From a checkpoint of a small mixture-of-experts model trained on Wikipedia: 29.4M parameters.
Below are experts of layer 4 (counted from 0) of a mixture-of-experts language model. Rows are named router (the router's row for the expert), up (a neuron's input weights, with its number) and show model dimensions 0-63. Each number is 128 + 24 x the weight over its row's rms, rounded and kept within 0 to 255. Numbers have three digits each.
After each expert's rows: "comes after" lists some tokens at least twice as common just before its tokens as in all text. This comes from a sample of Wikipedia text that the model never trained on. Tokens count by the router's weight.

# expert 26
router:155105147108129103158085139138147102136113140135133102125125145148097134116145087105105156085136103172102178099154128131138122130081135102123123145117105125085145129084109110123152119070104139
up0:195156077128140155138135161143163135132115119110121142076124118152146135114151124117173116139108099121121080167117158146126095111141140171130122074112122098118157142108122134130104146140130132
up1:124138143154130151121100140135156113118159123138113118116168101158135145137120128166132126140140058101090130113150084136098080156150128141101115102092167088155095142147119116098109152111089116
up2:112110116135129160102145105146163156092110124112075127121116112132113114097135164140117102140141142095121112138123161143106113130129161118131179145144141099111129125144141151108139108105108170
up3:159137141138150105098163159115113158158124145099123131126125114144151128112109101126142134079117098099145094100122131137122121118123114143097171116138203078134143134158086128144144135139094128
up4:116147121141088120146126117132101097092140144135094133116088099110118127119119163100127114162104113078102142122167128124126158128152118130160104114142126122103140098152134126161148175171155165
up5:114180121135139138137112094103154125092124103156107184136138149176116102131158117141124123111155109110134101132123142146097130158174117144089132101140110123142116117132086115113114140139069170
up6:087138097161102123134084118139163160127142107126130155123154086125135147126172097130091144119127126142099149110078137145119153111136112148130101140165137100126146130137158085151128124148106138
up7:121162129097138133124146100136133110144165068107106140114123135147160097116109154148150100122111115091115105088144147117100126121126132130139183178141161118148133115084116134134118137147084154
up8:137123137125127128111163136175157125104090171112127116152132083110137168161085138125160089150101157143108114125182119107104123106135091110106135074115109114115140177110167126108103162144118135
up9:105160110143123129076137174108128132136148063083105114068122126124122125140104125153125138110115104168142123142078076129170129153160127112108123134161118142162112098097115162127120136177148120
up10:165106137113157129077146127163125144144116111100129169128118118147107107121112144151133106162119112078122108119139140137134116158137143101088134114145146108123087085125120138134136181144148119
up11:129130103135118140145150163124104118134125120128119155120166114123130127153103121173106147133118140168119144168098107129119129114162105115144179112104141170156106137141151113140096162125117144
up12:123121151110139111139161137102163130112088122152137137167130121130110161096157139105134095075111102081167159129130171150105089133128124136102090095089110128105149114142149113131117119150146175
up13:153136109123126089049148170108123150123145181093101131142126131126158148134138118145120109129056104091122120093112155113156098121128135152155111127152116124082168144138139096092127135143126143
up14:121151072124112107083167104144131118149114168148147142116152116099144100117131138148135138126140154136124142115170101143151148079134132131138145139117122122096124111110148094142155188140105159
comes after: " B", " H", " G", " T", " S", " K"

# expert 1
router:120106099140116129070155137191149171147126116119092163157137156092131139128157080160113113117155148112104125112136118111124083102114086118136182113130107162117112146142127164135150136148108148
up0:148120173107116145156131128149121134132115110092146121110148069168115149120169099103115114112111130086107138117124128153172128112147116135130134144151102095117132144133181066164116145138150103
up1:113126135090169151203101115116162134109107115113112118151137083112132130123164142109088137144095120125118137157120193134120153141110169110137150133118141111127101165149098102140153096143104193
up2:111108098136115157129121122143113138108132141117139122127092175138097120137122192152102179107103119183112069115125138127138139115164153135064095144124103122129114158116151129163090130120157146
up3:109139190124140108146136148089109146093115129147127138146120144103127134166089147125133142132137118140117141144099114115124129148121108116121122142119103133135124138103126110146149169117078157
up4:123106152148157137137100133140108123125148115135144118143153114150156095121133149089145151139150109103152121116131106093092125122140155123106129123116132118113183105130101132118114171142123176
up5:124134167139132100151089162070107107122139138109102148118146166169136139150143145134125140125139116121110105121128172172112097151143140102131148129142102093160142126094105131107096146143093136
up6:144167125146124135122142142100134124105083161106118147123105136131130138114137112152102092132078130101130181109160138147145161164145136139104128131109121121103082133139109121136116134101145140
up7:114107145118171165148146160094136056123154122128137140098133093124143120122142115128131142132126109127147123071141107098112133132125119115131086076126117110096177123128142111121130137082145198
up8:143163130135135157134125136103144156141095094121098139118175131126137100137092135076106127107111126163143169143146118087142168109154146088098127126135138112057118097130088121124152140100111113
up9:094155135094186143119147114081085073163152133084110155092127156148127122120159113117124145116084122124157107124109118177131127147106107130139154132133123116124119137153152120114173143167126140
up10:144140103136182143144145109136140136115129075141107153114157108113125129138124139100138129125066131130156143172093138125138139141116147132133135126110165133096163127103079128123101162109095150
up11:144201170124120124151154136116141147100137133132117153099154114161137153114093111148167149094137124121116142108107134135107115145099107152129090147111092097095138141094121117126101174073048142
up12:169160191132104193126124136095125117134157151115090117150179127133076117108119118111134140147103133120120122091110131122110105179132190128128136097111144136118123144096145143118095177131121104
up13:128154122107118144147125138103134107140142119097141132140091131163123144114108154142170129091154125132107120140093155151139145114120110168090120132133160111139142132101114141134053129153166136
up14:145122115116168144107176094139183125122154116158099120152146074136137135138058112117110099097116141137121104169146133141113104191139164085151141174148148135103115115128134095094127131113091161
comes after: "ed", " is", ",", " as", " It", " it"

# expert 12
router:157127158133142133103142118124109113080118082112142147101093130125168167138106127081098118097130158190142120147119139129084104139162146141174101199163119123123066133144100139154126128132101109
up0:161178147139122098146135135110108164069104135093128144115136089140154122143166128136090085128104147065122131117150107101190121153174114157113101128118106150113143156093146104167106127135109145
up1:107112081154133134091147081124140181121122130092118166144131113170136111108176114145098080101134096107132113107119130141078141112126165133117133153120121130121124135151129101134166176142142107
up2:102113115152159144158150132120122125139148163113123128096116153165109130103129129132107131135145104135128121160133181126118115149107171156101154131138182105118107151136122090096120172114100090
up3:111170144114136141088139116181131088148141119157102118135152128149148104107122091120126095134142125119142130101116086135130118106119112143163129056121157129148080147123153127101119169122118179
up4:129154053126096149116141135136157147157128140149139148140135151123120117120125110097148136098142106141147112138108126154140107144122135163103129133106123113108150122089168126148152160100123120
up5:112158152121102162163171111118160152071088102112096161150156147113130101106144142107161110139106122118117152144126119131099137085125098080147141141125108099174094137164122131138127097148093108
up6:115146112111113106115119142108155154167123132129120123162130081174119126112133101147113138110121094114174100110116129170086146151140099182113095116107125166083122167105138150137135123122155126
up7:128146147142165218156160157172132121109188117128135144116110143143137141115086066143111127151112113117147115152114128124124154141115142147118110126126110127134090137107159115073117108101098130
up8:140130147169138135121144130150150100099145125079178120123155120141105093134097108144131139147121112111177076174158084135117149125156114062134128118111137144132136128127101121138121123092109132
up9:114135103147125145174132123137136091116096192090163127142136171135141114127082132122153103149138099141144128171150118126170087153154119134110137116125137114135116116144133123141129163077136114
up10:110163109124105155128148127141177089104122140107112136112138165121095067180125105135141121167123098107167087143128114133121142157137096090146162142142110084100147104148107134115107155109107120
up11:143166086126156102134103126152147115141107137135088177133132080145125140112103094137170119113104127151143119101137175131123125122112091104063143153112132091130161150101106127131155149135099121
up12:129163106143127126134130114126135145120089155141103073117154133142140132165126179184125106107139117116112115136120080129109120139115118116135153063135142157144148145120135119116170117164120137
up13:086150159172108125120129156124144158136137134146093101143132090115118104140152094137158190116135104156099182126116140167115168125118144115149109122113151131144174133144136150152129133186093139
up14:114161117127125128082126138104131126113137127097145138125133136130145106138135164147099128104123128138126182107063105115093120147147157129143101118114137131118131125182135111161117144141150133
comes after: "\n", "==", "===", " =", ")", " =="

# expert 6
router:158145126150153105124128131138153152108083137124089157129096157136148168141125161098145108146138124123130126172145135119134110142113145110110167074133112096113189093093131144142118131175140117
up0:135121131146102136100110125130118098110116098112130158139163123139112132143190091115124153074165120105119165120115154154102132102115140156158156120086116137121118112133152144169149122080133167
up1:112152080114113114163145132116167126097118106127117148141175147173160129150117156183113115127149123108143146137114176129134094096155135154123097129124124093118100100141136128121123114092118152
up2:138165132086131114123144147150113148143144075124105113134137106140102130146175088141088134098144115117119099123147140174126126123133099127124064126073137137119113151156090102178135144126138123
up3:115125107108161195132104133137147098133166117113096174157118124131153083136110114158161103119135121123125147148135148138107146138120123151064111113126135096128142138146102096136087152121120203
up4:113166155106154104090120158085142093162149091097075150125144108106094123139162123121155147157107138121061146127127125133103132125084093126115086117099141117156146116166114129159116196078060138
up5:174137117169185151113133194103145107117147107106124128139146102146133078145147132107124109130071129151140118135081101124129103139139147164132127118093108180070142133143121086151118165150087167
up6:129134152150129152128143128114135114116140131097116147089120089123142086124165149111139124175091101106187121130110123166124154141123131122120116109115124129155145118125086140116094108120094121
up7:105103146197117110104117126100154072109104144107156156142179111162123131113105131153168176135119098178080142094101108123095140091156139160113098141074136116076126113138117093128127132149131176
up8:108130128125133164145103114122141134116110105082104135092129104125151136102186110131133074121105115154105119142135140129087104139149109166113136170116137127122147197128123153162151140096124197
up9:170147089115138110123176136115142061156142139125139092113136107142155133157126093121129116095142157133102060098128125129107140133143085124116158126111111121116111139151133170113093138160118147
up10:133156120162136135156136169145153131148117139110103116150160106135138123113105164148104145054104081107114146102134202103137142112147138127123059141139146097137141168153099141149136154118100107
up11:136112109154145147107162140172152148148114137089128093160129133127124136131131071118128099130130119120118124111113122136114161139138165119156119144101129142081138159135126129133112178096117166
up12:138091177150151177132106184143145149152156132105124129076163086116172138101151100088117131154106119175137153140103170134110093084154150154131098136125117156121160094127128131104149166101121155
up13:164141130087133116154153104176170162123148104112153134124125161089134093134121122084120147148056127116161142107132088125122121173134142121163164129119138175147110128162117095113069103144110121
up14:137098147168180105110126128105158119125137112128136119077104127118107100144123121118111148099143103114141140147088135143141171144135148147122090142121081127155125147143126097110143147142101098
comes after: " |", " ", ".", ")", " 0", "%"

# expert 17
router:153172083100119116152166138113111102128117149141125100138124120147113091156114170083133128119165125168158096152148140100102118148080128138140086114104115077141119087112143119115162121141139153
up0:101131113119140129152153145151175113070120138117124174120137113168151093132128158109121111154095094141094155114102122174145118119148131159111134110120128115132126131132132153153100139078091128
up1:175155142150155133126093118091116096123105137119155150125147090159142108144123089085111152092114130150097170158096175126152108113142113173156095155123121107153137123102166121108129149125122163
up2:134131083190140147120109101142171101108134073109146130146169097140128133117145148106152125131115121138149125114158126104096140123142120135115184111060112137080152164200145089155110129144129146
up3:158181099124158116133130132138159133107099133131156148085152136184116130159154127103110128137100102136141170149079181117096143117145144145154096128082186173128130144124103127112130130085124148
up4:152113101141124152113109170128139109163175123107152123122101150137097097129133120169136142133109125161133161132092157103127098106112130158155131077138118144115146156083145091094125174141162130
up5:135144114094156135144107106146124128101137125164136138111138085119125154107093105094132108097160132147120136143115160162155159112152117151146143100134118141136144139141110174092127167130146114
up6:122126163098132125119172121095112143168080156158081133156156152162157106109110118133086128134149085147155102121099113144126162075146121147109132136091152148168167105132099124113124116149107173
up7:104138114123140140139183097153134132152120125121082121150085131182159134132155123175104168095095118119125167106125150121139123117133111096118148132182127121107105094077114111088112118103114178
up8:151135123125149105150142086111174127105146142109101167162119096174115117134169129128151073143151138101147119156100120130103121135178084137106138147113143120099090150116101096117117105127139179
up9:173120155104124159103129108107150138087119125127092138114101104163104150117155128104051125075101108108093132101126108168098081132145074148098129109161076166094122160114122099087145101121118112
up10:159076142118128134128092139129145125129104105074108145170122109125098170171156139145117106141138132112109104072072121148099159124119136105153171135137143161095106126149104111163109106112139121
up11:140141112153140104109087103121157102129151170143151134157132109118114135159121134115148144107126117125115121137156152164165122130137106098158153162101110155162191134149158118137109162132088099
up12:091136146111154175103148138104118159136142117115090113154119172163142113147176119111116106129142146102184087098112177112159110097154157093084154104126110067106117131110112128099154123144123144
up13:151121106167130112139094174131103101078127130065122141125109129150144125147185139110123114117146128122123093121119102125117055108158130164120135107104126093122091157146134164121132159133150131
up14:125132156110125129114137108168171109090123117127113144085154094128073129156107143118151136135130141162131131166100108147152140153133127143097101173107138128102108143143139120123138105096095112
comes after: " f", " the", " F", " st", " w", " a"

# expert 10
router:124108068114136133132096123146131117126134122133169111127123088173132129135095132091123160120137102130090141071103146168146129153153112121163185113086118144119106147092124118101103113135138120
up14:145135090127119141148168121139084138092141107090150098147118158115155068142126099121072092119149125140134095141111129146110124132091121093159103147141148147134082168126108094147165141122084115
up15:136142143145129101112104122164156103117120165095123123164144120103118152120139091113142092141081106135101131130123185078164166135102128144108122169141114139143136144126105158126113140107137100
up16:140156119114176123113099130092142115100122111110097135107112147123094144166195129140095089121159127127129148144114132172118163113118079173124106142128111150085146093134073134124109129137145146
up17:099157140157117124145096133114107126145096196102091171134123195163147117129153137113120118136132110149094074147121162111126105132156099165106111104117160061112117126110166125126105133154143112
up18:134124104134156131139157110071152111115102161118136136131054137141117142134104146132171143136091088158158117187159146116106110127105133168104125108131167088132123119188106071117118111128098121
up19:132109110105150115137121138097127129102143144116109119099118150143141099153138109122143117108091147146135135129122130134114136148084131107137118144121123120104143092135101112172113141145088148
up20:120129140099168141129140110206155099136137108147126193090104110175163143120125130152133090151119093130134115104124140146119085164090129134137179135124129085093101133087175117119101120151100110
up21:167121148088135109116158126093166117103085146121110164116115127114144152149120150169155086117112133146160143175121121144137158185143159178123118112107163147100153082118122128129100138107127124
up22:106158130125173150138160102136171150113103110141130097153143110090146162203146135128120083101091112117156098137132156147082120110067105159145148144116137119122103124121144133065121138150105115
up23:127137116125136148116121162122134124094129122114121092116134108092138096119172125109119125146077126117098120139124133187104114141117133117181154106118112117047090107112107120183158162064118181
up24:139144167119154156114160103156091113107147128113154128150122116164146145096094114131116113149160110108166147150181113126112085134116152096118147150079150139117107136129141138136124150082101086
up25:109101122142198147120162118165117064126087138147110154139127122128151130134197150155095132118177112120137119122146117138111105163131151145124138093105143147126109094117102173145108132151129142
up26:130149096155151104111121135116123092126180105147119128135127127131138203136149155143108110145146148140128108149144140068128161125132138095082132139154154108130121135093111120118124163121126154
up27:183133144101163148129194113181146126114121151091158133115097153162152138110125135157118139093172098140170132129134161124141138160129153141135107160114111104144129130125136102148152099112108144
up28:128123143134099137126116090167148133124129152069116129055146080145122151155140093093128087153148116134106132153134155110136117112124129111152147112124179084155131146166123124124107133108073083
comes after: " the", ",", " of", " and", " to", " a"